Weights of a small mixture-of-experts language model, trained from scratch on English Wikipedia.
Experts: 288 SwiGLU neurons an expert, a softmax router.
Training: 584M tokens, 8918 steps.
Below are experts of layer 11 (counted from 0) of a mixture-of-experts language model. Rows are named router (the router's row for the expert), gate (a neuron's input weights, with its number), up (a neuron's input weights, with its number) and show model dimensions 128-255. Each number is 500 + 50 x the weight over its row's rms, rounded and kept within 0 to 999. Numbers have three digits each.
Before each expert's rows: "mostly gets" lists some tokens that are sent to it at least half of the time. This comes from a sample of Wikipedia text that the model never trained on.

# expert 7
mostly gets: " one", " all", " World", " This", " this", " three"
router:517572447479491488457467458466505542510517535534554455512531415403476475506530479439474504561465488499506520509699503452485508508524564485571481524372459475436479534530474474573506473531570440542447464537555421480499444494391421518452561527514504514473436525515407495546458480505582534423524422494496510595567588540563589602462423428486468532520469432470533487452503626453534570544517
gate0:606486522494521518579458490490433493384481435406509459535610482440576437515456512535552507458507444459518511539534485407465523611485466475576470555531461467414500448528461562455376538444561530563477493470424497460509491472364408587444582564480546555548438535483512483487430494597490436532511447524443613542506512509466526552509483470494505487493522445519559461576550551552525536524558
up0:531462540498434464538491542560512516509508478498466545425598431472601517571520441516568601506500467590488449587562508514451475460497504520511521535538502596451412489496556531531540488483576496432503561510524469467528448502420571564458481397485458425484493517504493470484462492405474319555503521424470558532543568558527507466452538574443619446601541497453493561557424456459482460406503
gate1:491561466521516531416479482440448570510448434529565447554510588536431483459537515532428489498576474464603556520500583543487362544591527511502474513449514542425494484597441565526517561413440429591506522499445463547516487570530546459459442502420505460464483492570475493537504576586469508532460480554521501482546513509392480500516416549577463469553449437542479492534501481575513457473489
up1:482562383416500482516513443590521476505498535451461557437450506363545481433523549421515497476496533512384469516497529416510475543501473545442544545500576567538418519447466541431568494464444523507546508476529491469433516424481519475530447501512594440518440502464561485577506473491471518432416496505454496516540538491425513505438528555489556537531480480505474451500519552587561403525426
gate2:497611528496409550530398530550427521515487529564576542487470516463485528569371444494476521445483565445495520557522384500537504488578511479562545488541614528542454601490498501443497516511467494487468554519466509588536410441491563539519496523527490530523526510432513451436440444589494569508472555552599523531439459527528542528520497452544550569513510449411452484455513446465656464394486
up2:387520449459439507505534516590444461433456536523489538540532431493537471401493474545471504508425487523424420397497505546491566570515404534416559472509483553417427532470476519553527470446501537448440544606582522498537515415484551484527520410524543451517592446474469428515491470474541468446436531504449528494486426524521441511496553466436554526497445520487476492571581583460463488530405
gate3:422532503484487493428530497479555487521527480482515408497461515445537504527414522511529566493415539474389488453503427492444529496363443495514494507515584505508578541520447474454497532581511403554463489495529437496550480482544544536419599477465513473537542529523448522483452527565467488569531424569511559476594534580488545452446440372521503520428393400608397492497542521536485477465524
up3:576495532487502551530529530548477477541530535510457407555489535468498506538513548425370471540582465500470440512580549505491559534537404544497524529481533395494393531444560459451531504518465474404387478409483506474445436534506472345504549599618445409526559475445514371511535499500482462475600561484507544494462480581476449436542467398529431489535527471449482434425500511526553518531528
gate4:489484505557476540504502467516468557403562523513566419533585466568527450475435536554481492527512524445553527392568532564589600532455572478457539503553482496481421462528407474518503509419512471594588544528543464535541362556558514615463512524559597465492367560489572546510483395526588541461465497438505464470474489626448516452489507412534481456476466455534536449504542509401481547512400
up4:462415546501558466557497521585531534512551519507480442501619440560428377549537484558437453472579465517456488503530435548425524522490545399538447556422524518534502501557547431439559516517510537518545491515438445451571478476507516461589575448469573538458489435542512589512510468466499546503529531517489423472445448505560448536494501441497527533541425455521506542549435484489480543509562
gate5:526527531486459476609605532445531510435534547534525483587460421564561579431490508542560478520492451377548541501491529551531494453498534514604448589511497494547432584516454500494485475613449480621490485501544519475486450403609541489566434435497569557503470515469522499538453507542493529533570502495484454525463564541517563525476410544520472502544444494506517508430539433425492613552467
up5:534576600576437563481555446490434531470494548500423483476488551577531520517470555540483468490491528460408475444481508524573521461499383520500514524526568364553436511507523486592485539518433503549547525383400453521507508477499464506494498520491498491469444507459492480509516453536511537544526473564528467517424564420477536517468513484633412417565501499554549467509513400451502600528530

# expert 3
mostly gets: " first", " was", "ation", "ations", " second", " rel"
router:534537447495427461447587519471518572532554531556523432492585557510439498495567519480502584420553519478534502449694455471405464422525454536560452539511538433480521523586526490607468529497503441536449490538418494506495445496529414465499504511478521503568436576510525559469547563432519525562587556551572503555443589500490540621526415462573393451438512522550439523538425530483543560475598
gate0:533459557583456459442625502612487497510487523562443459476468494458513513397516541510626475471396458505562475481507515549453521489489473485445608489568509521408407474541474400506569530558487448511536556500493447516434497501579461453512522558479508542539385502525516536513487486448401408532558542507453579503489528465462492490532405524460485516571446498502492561578424571417512520542357
up0:531510482469490513558475493473454503490504483422562521478510518508459455520512521476542507536538513552539454497465579579515571477477553523492508385539503618512595501554496419436500546511471544455548588443513390458555407454517474586532426575522470526406448460548529417441586439535497456448427429473410510445531475572478529454546439458567496505514498544507502499583389541540566485502488
gate1:530531550568434472527566444482376584578516561509487417530476508421512541508540518456431457469527506547441458564523507528390438469465488436512557436505544443478445499507415553507464510523517484479464568505557511481476560499457447489490503548509565512600483531423520562517480575531468508445481489484571570442527522622573562524443494391460405498571409493573493460490459531511482401518539
up1:498540548469510526507462575630561428469524512501547497498535535483555514444457591526495526371477492478405458508521617457458484506424574549474529536494531524510523449532456505490491432521544417506503470436520552425462429570562457498465514527540486552518548624507526466500499506586532481485480451431602500497472466487484545509452400522543509570498454436459446589455587498535559588534493
gate2:472496463472539539566491471517478503511570491440541494563472446484538471475432575561508474499468509478516462587513494482516574517500492514546528462567471414455518493535487488606431463542534448503410496536518446525461568452408453478481633501502483520513519493545546490518513540453485419496568470628423460519511659411486511564631506541589505485415474560514439391468401534513513455460509
up2:547489478527496449524427514509470429538542446413493513516515469471515529426458460546536518483511503531529420484521488552435511347529527474517462520540407514532496392506408481519528503517516505516528453554453471583453548402473544522570540537531535442541530503486544330620606522558536399424477560464506461481484473553562513556466398438407557547481531498507479599536503542564449491516423
gate3:471491533460462468520485458464462543585419568585542453575598490524547558404506583523434508423608484440511476463546461476466565423511487499524523478532416440558464500582513592466492551563467493471482456514568549487510517449551556533485561545564531518534488464508551417441443552550540440483634550403503532511460581535539531460518492509550554541533512560422472541492656526545491534490496
up3:470573503533375521544511511577499482473417480456431516469479580495562449574545491532545463536415484564589455455526496521535361484483521498560571456594482621440464475513557499558589492508469480514451417532413517447486521528598541474497476502463509448480506567447420591533469465445524544536541433488459412506490492558493476500485523482551518526538422574462524507482429437384538487503503
gate4:545584423530469502503535558556486440588573412503548467478496520514489511409468536466384554483508504538499590533537528569566524538616505469561534500562538513479482487514510501411467597426556528476528451479503472465445588464509461544442545447501480534508464491489646492448459575494499464534504525517376438511424484464457568426390542576395469385501470537554517552599481509478461500620427
up4:590489425601482500530504534516521402476511480539484441522494489491560431388468486573495493511589589448556525519539489447503561562533503452514461362508525439563483427468422565541467500516516490510460438443480506503522497490483509544514543518519445412446567556502493473511423529469544481472394512457464507433519511518386466439452479457509475544458544476475562529541410497502423484456447
gate5:535546485512446561531564513463460496496486460475541488460547550512516523562543541443479490390579538552522582549553470467601507486521423522538617579569517464541528537568585578542536513562500524568587520533442572562473591497440579479605481464445438498439473550460522544431481495505469509502526387556551515585484489512489484435540534496562510456644545434459503489554491492501545514529457
up5:565529498552590456512453454496486553527522465491482568477551495535638521467489499503569426470461464514466556508534471518556425465441392554536504575459509501447450431574508578515517487537502441389548487482519473547474386486546544539531617527525464495488439498499519533410548517514439528546519454532505503451454484460532562456429503508528504515546492512430502470547609460482469518587555

# expert 6
mostly gets: " up", " back", " War", "ood", "oy", " com"
router:537554466498510488432581447550460503514548541557522476534577519480480511445417518547502600472528511506542548434703503520505512415481505453563457503495434434518462578539500504553470498478476448516510442556455492514426480421463500610397520509448515508505487501517425531480511587532512473481482422492601500601554484497512473666445538445459501438499480511481485566525472597517523552467424
gate0:436477463506425528480541585520557566492543470470474491437491493449545542583500528559508543498456498514479497493520406499519427436580495571536443474444466377438529479463556531556445496457567386467442486504484505526375474516484478523458455497597498530427528456563517493554578591538512464531423496537606411519538505528508503423470462517553371447591469447456447481535519459500487443508431
up0:525491406476413457445581508452467404517467503524481558597519461452469518517551584504475480529429390512605468540486404485520489475488410611529439571566491437565493459520458490508521528464469538513392546451393541537522492438444475502443414464521545529569510461494521482442509469489510604532531490515569582450400475476403471497497513585488450556486522459453509519498454391516447502507446
gate1:581526526458516462462557524491447490464471534380404491476463476528502475420559523460460554470522578448565542498547433570534517459463487382528454501506474455453457505517479541401447376487508424479543543554547458471397496454469571447499489503495515499520540383503594626486519560486502462506528419607500586580513623513495462417508440494398511452485393533383497497467491559481511482459430
up1:447492468438539512531436441405454479546520419521491478411451436566496472523461521473477485485454477500536529474425610525514479648468566539470559502488523570488447533473495450446529506501449483472456429402472465526531432530445512487383501467532525524490550592472435382561443491476571456463483551487575508462608459600538465580512544478519506550581546530488538544474512518470570522522483
gate2:489457436453503540476409486390518550544538587475535486628486548423564472369496445521535493546484487507496500557525434578465464568461360575490393542522502505415447474478466448477497493580486548487584487555508527527569404467537535558421503524532550509478471503376490514535484456538441468489474422454530522520444449470514458580515563522404505486505580464487513506469499593575512480515439
up2:530525507613569469530549429470565573489518409530514549556498476558472573456441441460545539553521499529424474458529489470552413495574457462472540518571557497558484508544504542484539548549532517502597609414506450600529540454579498518617542483624387441462523454546512481475491507529487573489496469455461470485510500448542450454554474468441471444506608438558455493420564516463562492546508
gate3:504560469461503551419439454442537519526539534406565529531541528503525572450519554483528537508568532513540512448508480498457458502560544553512486523466517542495458508559502504494504533480386506491494415524634530611449517469419456574469513574562508491478529450471538529561419522517585541466510491476505491552505492615548486570603480449495467486505508559549444574459407523497596422520490
up3:466504428494544571447536474574552407645492488463527547534552490509420490506417478546489525549562478607494446554517490547541480522513544484564511488561408487544514458436439457468575567563406516462509514501507485514537535507440445589499536544570507453395525429500481517540459456497577556565463513527527457499566501528523495518552513444524519509474382487500538515438510479525598466473467
gate4:551531453517462562479568481479451554564566510531546518521443473418504435438519476484624495466590374477486477493541416537415538487546518509498504567552521575421495482519412514496494540433485440547503454498478455495404482382506525456450518564534542510544634468447552505496486504498464542515537493439551475507429524468492507527464475612440504370503510508481517561513440567428525466449504
up4:363529490512478384604431473474525530487541581491531512473538384536518577481479600507522509541504551516554504555524497533510462488503421425581514494494461593504486613566592488394552451572513490541457548476554572509607516516504559484495539504516562522557481442476456494489462454459475464483521591455442433549501549515445510593443526448533461557497516490522449384418438356592516516547526
gate5:457520401374460548465508498491532545533426493563536558645451477434500514467525634507417544428487513481533471390524439485444507445472425506550486526554496451465541577497557531595592528403447431610495543462505471466508483442529438523536503506542541579479564478564540505587535541502578540484533464484528482504441542557445573512523540513511403440530469514414346501604400476491449457541397
up5:522474428554541446548603543589527523440432576480539553536481497470578545576496496510462497468464513478514571539516395496453486454522482472564564425601514456319446602421417568452599463435444465531492532543493427553427487511536458542529595465599408453452506492448542505512474517521461467558399449554550513473443530544423483463430493528523551588539568463445456433508543501570507470420512

# expert 0
mostly gets: " he", " ", " Al", "\n", " con", " c"
router:551550441499506559507491430451498520429493560463573435530550467503563409459492401568562598489555587451483554505702477488441486441574468537473515510519500467442371504585461521492478471506545416433512536564600534554477527478519514513498495428492545514570555560498591510471482508475358487417491472524539606672511567566516523459518475503529516468451502542517473517415452488548548492424443
gate0:473520453525478514473523486385529391507526600468463543522564439552508553438478509498489619602509512465432485458529544401579541426474445499397481452558332515578453512479428498544522429448460454555491368574503485569482475444490596501489540481449511497486512478516458478537495574438502470495560564529517531500606507534482487508474553480485494572575484464525455469494529532472455393534497
up0:475435572536514600579532446522517562562496526487568512526492532491530431558536547538522484564460436461492511439461470424406506582452541506463480565510498507476520569549493532506535583572598487473506564465532471573562483528537574557445429524431452414495500445412488503497473428504502519600472472474470405491427522522470531451533493485495462511518486420463504388523506400506429467507459
gate1:586532455558497546500524478439552483486467488463511521518508526511548456522387507588471578509491611403506531550517548623571397465538454526468473535530537417550461574533489535515443538502477498585604543603516502509493506446466494541427475520513491477524477409548398452495509432481501531488536424435492502345473361509578436524539574572565552516459478501484531555520474452486511524486556
up1:497476501370449486417583545523487479643553424500504499507498420509545495502523620507396526550524545596501568515519505548467500559475507543477535450474533471530574485432511440544488456450385505567521516470528520409444523545479442497503484467534485544471532564501469538535475593627468514497532554514509514588468486489420432561498454531431564529567525413447449592598483488590528503494585
gate2:540410473517496496515448544399492555502523462502519488459545516483494426501448562634469480531473503470564531533524517486501449438500466429452443410604494436510521457593476488477547447466564382597512566509524453465473474522529384465472517523448469488478518485480405542473440536586427478447578448423401489496525569543497529472453450575550487502437529566379514555509486469564573481437509
up2:596538550543495501516461480488424493432450607513434562591436509408443398461569494430546464527413542542545503570452465433463489566444542471547505492477483475482500625478536524489429454526489457503409541392538540519498464485459499568468462530474519492426508470542455452502561490429567477551486487549524509512483460439554504521541488544583495570446483491517547466408530435386519479546584
gate3:482501416553519589558523542506429385502518489488517554363537554423440484501438508513535563520608512508523574556567425508531466491566462514424603499471463380458495476521482573468643437378503487547512502439434577512509451572575478507576459478418433583559455512401508444480479604476520417476491506575475586496478433569466493513487544502543417597492433544509554546456517475532541498522495
up3:478574512534589549501458448394397403544595516508428495504484495533524668472564468526446493525539387398437522420571508451512516495499540543505465553592508487539553488511554503440506575498479452521486581505452428426527521429531556513500485498564480385551521408545499450500428514471446463630463408417547505555578452464538511500404594549434535427508491465499489541456457470483507585477507
gate4:584512546573439482515567484488563517452475487406471525464436517531441441591465480581478484539402564488519466575586495495412460497566501495591478469454454476551500503558471527506515497524552460470537508498512557449450490367467485531540439574457477493468442528451518533561474468425498452490535420465467613510551426581518496519329440417551545530450517491456499500536516505391496484502549
up4:470477496457498495506481562452488512466487551500410482537574483468505535527538493456507517521559459495475444527527541481573437448501526528593472496459539536524554468389336517467554558446481461454535536501511613548487565532493424502451610572567565470513529535474477563452517503545402542527513543485520508430406485465396510433486553548528483562490424464514592505579544573505399612536578
gate5:541469424479515438536551457451567523477561485532577527581481563488515439464500479544508546544548494408576590597494419607558436444552601483457522512548470504454466561600531511534406453570475477511465538474494543567501443414537576552470474568550515507521421573485483457530402425483425502551513487476556524556542690531548484564483478561435523476474540492459442443493436608570525465475472
up5:477436519583456538571524531542456521466591476494481478495476430488490568449535469469546463346525487599469552487547532537422576545475538455533535514380514493345488526494520403494458444479515510499465497499478405517541494440447467373531477490579621549464502489517486511450531483482480485506556430553465467457535476468562501499483459576501444530664527455499468411418545387504494407459545

# expert 1
mostly gets: " in", " r", " In", "In", " during", "),"
router:511513452496483523408523519529367557462525544494536506556554442419438507535619470473543541445465502449504609510596489473501381439507457549527412459594473503416470550495549531410552492508521457512508520515390561532490409402477512515382484463443548536475433472520592553518470604476485543422563433573585544490463503436534569585496452442504468528479544467471427536474432551514538489521532
gate0:528556477535450467490518561570486541472440534437435560481503579568500443556483578489488502463512525523488501506542505568570505384503526546469454517458524450508449580407515484364466569505639452455450554580521527594453537483559560469460532510523498489539487454498518470419541540531513434607499435427537517537405496470578493493519431436525461400539559520519473541557533579473492514586566
up0:468483442518530481473525501497532508479568484501423371627592531420478370484492522474460515586538435509577511518463510481548520476412477612415500478490457519559517479533510494547405543382574501606568497512434387467433486495534436453518583519450489397432615432531503452481446516496515515459508569505588481498581475376559523443511528457520501519523533524497516477463557502448485480487493
gate1:478458468579510531459593460463459603472497457513471437494560478378501469398498429469412446512554437519499425455542443389476482430543485455551463606553517489488506570499444436559539471497510460558539527506522451523474519463471530591523466473470574518463479555552408521439418507473412444506455496443535477431454512485579481435422479462355386567436470481445482513571521462522475526467411
up1:427470448533511534379482415459545582524489505480460386474461550439560571440551521478458463544483483584525458417489503474490513492471504538586546449502566529502530493469466556510498489531437534579536590578595527546484480519442528519476492498466482524471544534455443502541548460557489413443487433436545569487470460502561570473473433542413392488457456495414547564512520499527471525593546
gate2:429364570515436492591510437427399606545413510531487417505458517432611540429451482537449576489485474458492594537541550516481519422595487644510521491428476496436547551511548533483496491448512468514460481558540592523400496511502550493472551510401557483463521541528537429511508514474492523458430353507558523523513539497450459562459530412508416471479477425408451485527512489481520471501538
up2:507577519525511521517430557448470402485532529455472568460530532452553525524610518476557489501497574491533433517483458441517457550541494425446527586554392494515492520402557614456502505566555538448528449481426532541568552546509516517534517455555478472532531579494458432489534533429490499566398509486442629462476464517494515542426500504508518394421386578592578453539561509503519534532374
gate3:487512557432478431507480498541535561492506518458506398430502502472417483458469498521477485576559498510603513552517507430589606451518507544561545519474426559446542562461383492563497380517611399547531484501512432499469558505510460465432472519416520459491479574454464537496499490481555464372504491568483506488566577543541576529544446551465518440462472574445499606430510522468537537481475
up3:562440411476474484474516528533587548460514525537457469447548486410503459477537508421566466562532488563499431562491556480488490492479576597433548486492458535591517493553476340632435605556549483408488528440559461580508452456585472573423425515620511458579404464539476488505495480480603483468525508501520588494553539525416497584549476518589495450521526548519483586496492562438560492432454
gate4:473398512451509554469392498459509499482560470543512405513517515424488467574438476496503480445617397441503539545510481536533545523424531484417538533490507461498500485570399448515468448529487515541541567526537498555515450434457508482476527588459514571427382582575568487460513521520425485428440579517492582491629542533525573530395511547426485499499539483419513536531489517485523453531441
up4:498607535472500542478581492533538528507464568526494418590471377511499544472486431578432436455443547469475488535432422489502462475481384359482517455518485429543557532448528560530466578532461455565498463561535434513518587530511547498523466421527512491549514398487462500573419510533471499454551492495454456461350493557505466548562622453530512487512484512490570419468511444528416540475474
gate5:577504534555479450444597519462529498506451506454534568543579517478468530507512512480489349543535469534549560502503527587526426430527512485469484564460412399502456499489512484548531429488460485517489488515557488553511452508466473497491485506350564476564484557507477525526579544487396548634500573507431400575497529446468430531515463584483566460561503582502513400552535432512390474541434
up5:490451476482492485497418488466486489475489483528433545548480462470459568508512411471677462430487519577593409541468410542489449500577534516517496529559506462459506551564490593499418555546414485571505577484517599540502452443539404539552492536526506507524567529495477495555537546551535505461501554438461546550484438599629496436550559538505481414464490521512504477516473469512502479548487

# expert 5
mostly gets: "==", " and", "===", "%", " or", " &"
router:530530529508469547395507450449536484480521544392431506499547499452624439481441430519542527487541560492604562507705439458525503498533491539573349512574486499488527525479432543409543524504523488513521445541524448469484456429444526494438414523422513574545463575489437442461538511502500485510574463494515505405551430488523560459512446510471435522427580564417480563450477510531505481457641
gate0:523424435452425497505494497459558549448500571430512479427465462406504482463565566516529456565549594513513455494522500554482491504530490524454498493488550459595441602528557524486503547527444471503424517491560505455559475499512508516520492552537489377494480467461443500495501498482479639543376517480511503500492541593543507482571524565410448413453495540499507546549413522410593475439421
up0:489586509535522417528448488552465536473503503576570473463453515555504533517415576505580578575395507499472492506476512530432464486379473535520458451533471511548542472554554499517486504564488435536479511537464538514506559448529513424533545554528536512526497449537526524431535500387473404482531500477496510519427560433467498487547444483507559460515448427549530602468596463498463504477552
gate1:451461420514499602405468538464462497458527612421546539510448453476542437445442520586513560474474602459400496536510509526541424453554549520476510552453470534526494458610464426536481505607558451538423490547492512500499437470524656456468583485443529446530465548517485478520418525510438571483586474623471528489544502659497503477506525455460470508516481446405522516534456451467557512519517
up1:520473514481497586428463533532590471499546496512582470524452422416473494560475553482528589550579517438513583632568498481484541460520460597380522432477453466539519470499445536441478575545498614492419489507563438511479474444530380532410455516464401563547539475520523523500531456508411496451546598483532534537475503465463441432490516495489444589534511534417459498475451566467520474551535
gate2:503523514505542490485478517506639479578588521571425524593487570513570422561430525473473468566521436516551502507575486519493475495512458456455500484430522520453595497543462554632492444493564470539542474528510446524485465484492434571503514511516451459399580440541498490471480558497516504461442453474492513477485505498481417590532592504449478585530547497408534498543488518457452485432430
up2:436508524477419501487465522469532489553497499452572432304471493544589469538468578501587472591508438535527489537530509558457543553515448522439445513509468515459423492535451497438514504429480444551558435536637484490453503546515570514501522518444553413507532533502546514538507488470568541477421519539459521542593576486506454483555399525495538481448495476451471506516486496468515531351562
gate3:498581483506486462420561458519521466405477487542453545559569480526504437455517445411415473559467610551477494464500467491471462481515491492534371603461508567479440550535503523427517489525507478579463527540525557522542490495522505444501515409459506499519441504519488468568537472493541423513527472475484526488445440460595510470500413527463456382429454494528488494536482545494531589514565
up3:492477456512520566491499538584493445510600614456537497538509451440504508470485511503576475560503397534579450509505554405572519507527490572497447489579471518479475564420441378480427549475575537474430428413505618537508468514482429496472550568596480523519474558560494455444477557545432593537464543514522551519495534548436574478481506508452469601512509516395561504550546479439523458514520
gate4:502563489428426422477548492543580425524433494595526569490563571515495464512402516491523438485452441568587456507535538506496500502496527474460464581402519530432460566476487470481516419506462491494510471525572521599581456370525511496516427542469600582489395527454394457479571467490510579465528435643466521560456526505585492455481493442412474534557510517511523500547468502525456486535513
up4:458458534505550446522525518538441460538527533439490532571467535463506482470437464501499530522529455490527454509458436498558443476444416521382519589491483507409520476495397572447509540461442452436591542466512503514511496442489478557440553521458552493432579448489487466565474496583554454554508476575457508465496540431482440514530508401529555569492477444498523596466441485522438547518580
gate5:516576375488502455464451480454511519512498533400465505449496507479464524514519428506532490537489555571518500497574484543569479431559432533479441488494575584483400556464471564534386511539481444510485517547562527550503582465428497408570442519504497493471640512597531531473486483512475477551406467544521553570492504565520567550607447513448538425517468511476444550498445563543440473410550
up5:499392438595520468450463505475550512535501493516588437501480526492474505539531510565418536520521479433483523551539472491539481531497425544506600494494449432533531538448531464546396410456597476513507531462484520460467510558522470582554462570491536518509479524508472567406423415452485447535503545412561384428474484495532526496577489472545493519537444614535475565479491453516459508477408

# expert 4
mostly gets: "0", "5", "6", "7", "9", "4"
router:465518522508509490448520447458459526452566540572562526473524444460449397424469471553538462474518496414601541518632476445477463432546448468585435570497517498547299515540558534503575518478555472541505474546531494479437491426525460436485431532452564524472480516530462541499486505452555477408501478507495529426463587539555447568483415488499533509509510523516338474497451463562527533511349
gate0:530455461483420581547541415537423559467552614480493516515527403507507482466484459385507492436548543556474449450516503492503507463462523536569570565467546468518606517431474522427621522487437517431538411447482482406488444454522493516536538457394505517568469485585511561491573565605538596482503485532505546539509479572566447487440437514553467561481510561481520528510460501458499664464408
up0:454490484479453439531466501501466584471477553466521652489479573384397508503510504499543438409525510549448477482482492606466423485542505536514510519511544540453532506446518541446482541537522421490539535504490632506496435454511468494593510452381457551490559573512482538514578450516617497547488432537400544520513473522527492529512518401512440509466526450436533478562504409608517434483522
gate1:511517534557447534491570449475463542540462520533515429517469538396485482479497518530487563534496617482427591450508487515530464550526470543500436474496519371467556507576559527504472522529458443496462532537476467565414518460451502496450594474483460455548388603444531477489533485492594517503502556559483489525548527573474461485509483431453492555565537450467560491473473472491455427443535
up1:499482519538528526504528484406488480444505402474561514454489513471473643567478468467481508507401486482498519522521475417546427516501481462430559408480503558505480526528556533474392467523528520449455515453513530470412539488573554452586553580547482459577537618477520535514487523522478443482484422534534520447554568456536515512495515542485458293447541508465498538578548422571554469491525
gate2:484559545512434556477446504548479612512446558528532436577541555488479512438471403546476490528589515508589460577528553531472468469485433424445505469481452479493489493479460517437562440517505529534576514589476484524474459413471536541516626390438531560448588599537521587558486519444527508547484426492548501524450418501546500543517530581491419560535483453508516439572475528526489522557647
up2:560527466478471519455470546449393579466572434527476483516444370432493526534546488571542515562582542482448491433504577484450522598486520507509480495583400475440434447435482545451458405508520503498475493608406549511415532492532459518501503427575525461496530572575514398522494561521552549513518490567514584554578457439473524493552616570448615440446564492592510477442515540535490474501594
gate3:519518548482439529415515547501447507559523574481480508511587465400491517509459448529470517378534409480488477455549482434453503579431469516576375542594401416468471418540464424510540533461486495497556518577447481577506410510520410506496484422521511441446549525525524615513520574474448517517539465565448471512518438467538467451415367483590505543581501461429533509531580574593471535443432
up3:488445507476588369618547484545477508469504450542512601405522493456585549539501552550489451612485496405440453509578510575561504424566488491448534585480466496514472430518543571435520466501515451483448381515546599387524502479568450523490514567527523536485489490490409473502523473568612452522557540394471434447529538561380504453495516572454472531482496585520468571541402533407573518600523
gate4:498478452467392529442451427490398558533577530529447460600554583430435492574545523454561501421409502559560457447524498406436505505517471623492553573499557455576504481459539466422514447474544456457498583541513623470505428422516426541436570484531514559538424533460430529486515512564431527543512455460521503477463450498547539500467427463508436450498453434540440568532490486409567520540570
up4:447456437469487545541434495545523458412506452507429550542577462444424575408507550560489427478487439531489544443445472493503497481482557405484506419497547505480470494567506505410376420549466568568469548503512522476555454413438537495486566426443462501505578536508499538423511509442567606506500436570501561490520562600504460501461571525431498498484446529473530500556455363436490537504544
gate5:554546512415526547382557495435399459482567546513512518541548468462517465486588507576439584545552491480470452464563593570537536496494515512460455498482592443542506486548461510578500567433524475483505477485523464526479457544431521544420444432544619609469580479587436497590462558464546605483631575421473485538465453492499507458495482617512518464456463505527500567453484559468646505375520
up5:541586577545436494467467449470561515441596538591459499552468622506451537397523494428489490488471495513415520397437539467473514393445556586485438485472499578453563399499549506534487514532566499499495580540478439520535469484547538558526491555529562386529508493537545549476565448515553515580447585521585458513612508522519499567609591490520565422480431478571564529565540444501471479453473

# expert 2
mostly gets: " un", " December", "°", " July", " October", " June"
router:539528547483476477535525447489477506363544540512508526502551476536463465504442524451624528434576527529565523452620381509473535449579453554527542500504426448508399550594552527424556502489481413534496491523504482540471408482431517504488530494480606525475479585473487535547465613435515516501506442598528531532552431518478551515486452481535456519530464464467409535478522486484507582389331
gate0:447525473434571500473502480504499424574482480519492468492491522522440479421481519474520461443499448477591434444530476386460510445546475516387491551456554465392432469607462459530475484452581473460493578540517507530495551410418490529428522496466469539536476567509563477475407607468513599494497481474425486548508491500477492410429527512408479537561491515507469466499521498509630543510469
up0:433489468521515483519426428488421455395456403372595450483476515481572541361531547519504459530461602572470481498506547536505503504459577499510547486438593421426509607467571535445389540563408527523493564445548517609468447599549519510442532543489466547574461467482470466408558453529498451467497524445474523525484506548412480453524517577468426529569536548489433521436476549389524422528473
gate1:511587470531494524540548535523511448575485460536462504524529482462462429573447510497534430513577512556531572528529581494497452549517501540495508519531449512428511575454485531473549397346548467528483454515476572554533453496450424482368548499367320546603556538509591445503483486441405488495460495528508565562503524452549458470472478338420571518547469502553536501533552530486472601491442
up1:586437499513546469493454486524454498487495514479583491473480395527462568481510459519493465542513402477519501488506488434462510472449501574582507533475470561583635445567506506462486496625341449466442446471421429499480524514461605509507552479553546419473431445515481455476479465474538553532434504460516477531582510564521419583533447574587513510479510459457493571416440508568598486520568
gate2:441624431478470454490498524474545523577474498666448458532560566531485508591467484444458480490564543502538488422547554499420471440451588461458492498478567421490544481485486535525655455427566458503431554488561560579433543486501400484484524555499526564495503478489584542493518579489486476536446488568497562503453546423461565467520485514474446532474478530503499540519483557605535509439529
up2:540523568520538503553408493412449525541605508444556528472440507488478580506528482555494477579474517483448511562401487439473483526566488473568501496593438548501562492471437497548480419527478529610526516500545465518514472509482602569443528532562505488536575571422430494487454453530470390545493465378547583513549353587460487558422518557431605420466484495547536528592517532527418466507464
gate3:511463448437400352499503472493487464556392460537537470554575501434460507430484581608501506492563493559525491545567557529489499475594442478539468501468504481488413477541457551427418469553517518456501482494493607570531490480530504527502517508440434438573473610544558569448530545621516458451503490577527515584574479521512506565505469405517464459515474501492463543533491570518603472516488
up3:491493493465590537515443428501632465520450512528444467469554514420554551461555557552543457464507478488414535509532502597594457516592565407582489476586545572539453451576530506475511607446564444498497458514472490499452455556576511434540514510466529462468493479478565483513542543447480513465562527374535593521592417525575469426542470461526537548478425474554522530615509474456467498492458
gate4:541507447518528494479516410511504478569468495496525430533530465454590509461556589495427489441530502437521496528538423475537510524596411499547479507449590423589476537590543518544481448517465551488431457533504522515478463549513450503519433540356537553495484484484508507561536613442400519452531493521568504535459587416508460489503450448437515424529511506356434556478485577374574581485492
up4:434530579561471532562495465551596543505434487551516464477503530493490516453565412529535420478585408583543553469477472583506501433551453553494524548563541446478379422516450436532531537497540549430564463461509589558398524460554496560508527607450442548523537589445565556426544511530429594456430391508474484516509497574477509518560456492499421549573450466488489505572539434581554433500544
gate5:532455536522485491511484447520452467481537533546428383503484511432460435516548430518524456553512458515597446487500505508526469483477435422489510510436469439497492533432539540543472540550518455401442473563514496530524464466436511480463557464472477498472468447548477503475489407496422572451664489512541511457484474521538501576488457465404469453440498572480408406492459462515571508529561
up5:542557521585473563480429519491531484537500493479370488492492577502516497445487531513577544552445479420565488492471418584433571558567459461535501458548494532474522552507482500539548508565465496492522513497508556450520422435468519571503493463566377493500432423464523485640510413516497496466479508443445654527513420482469515565463424468546612393512493482402513510527409526496481460474464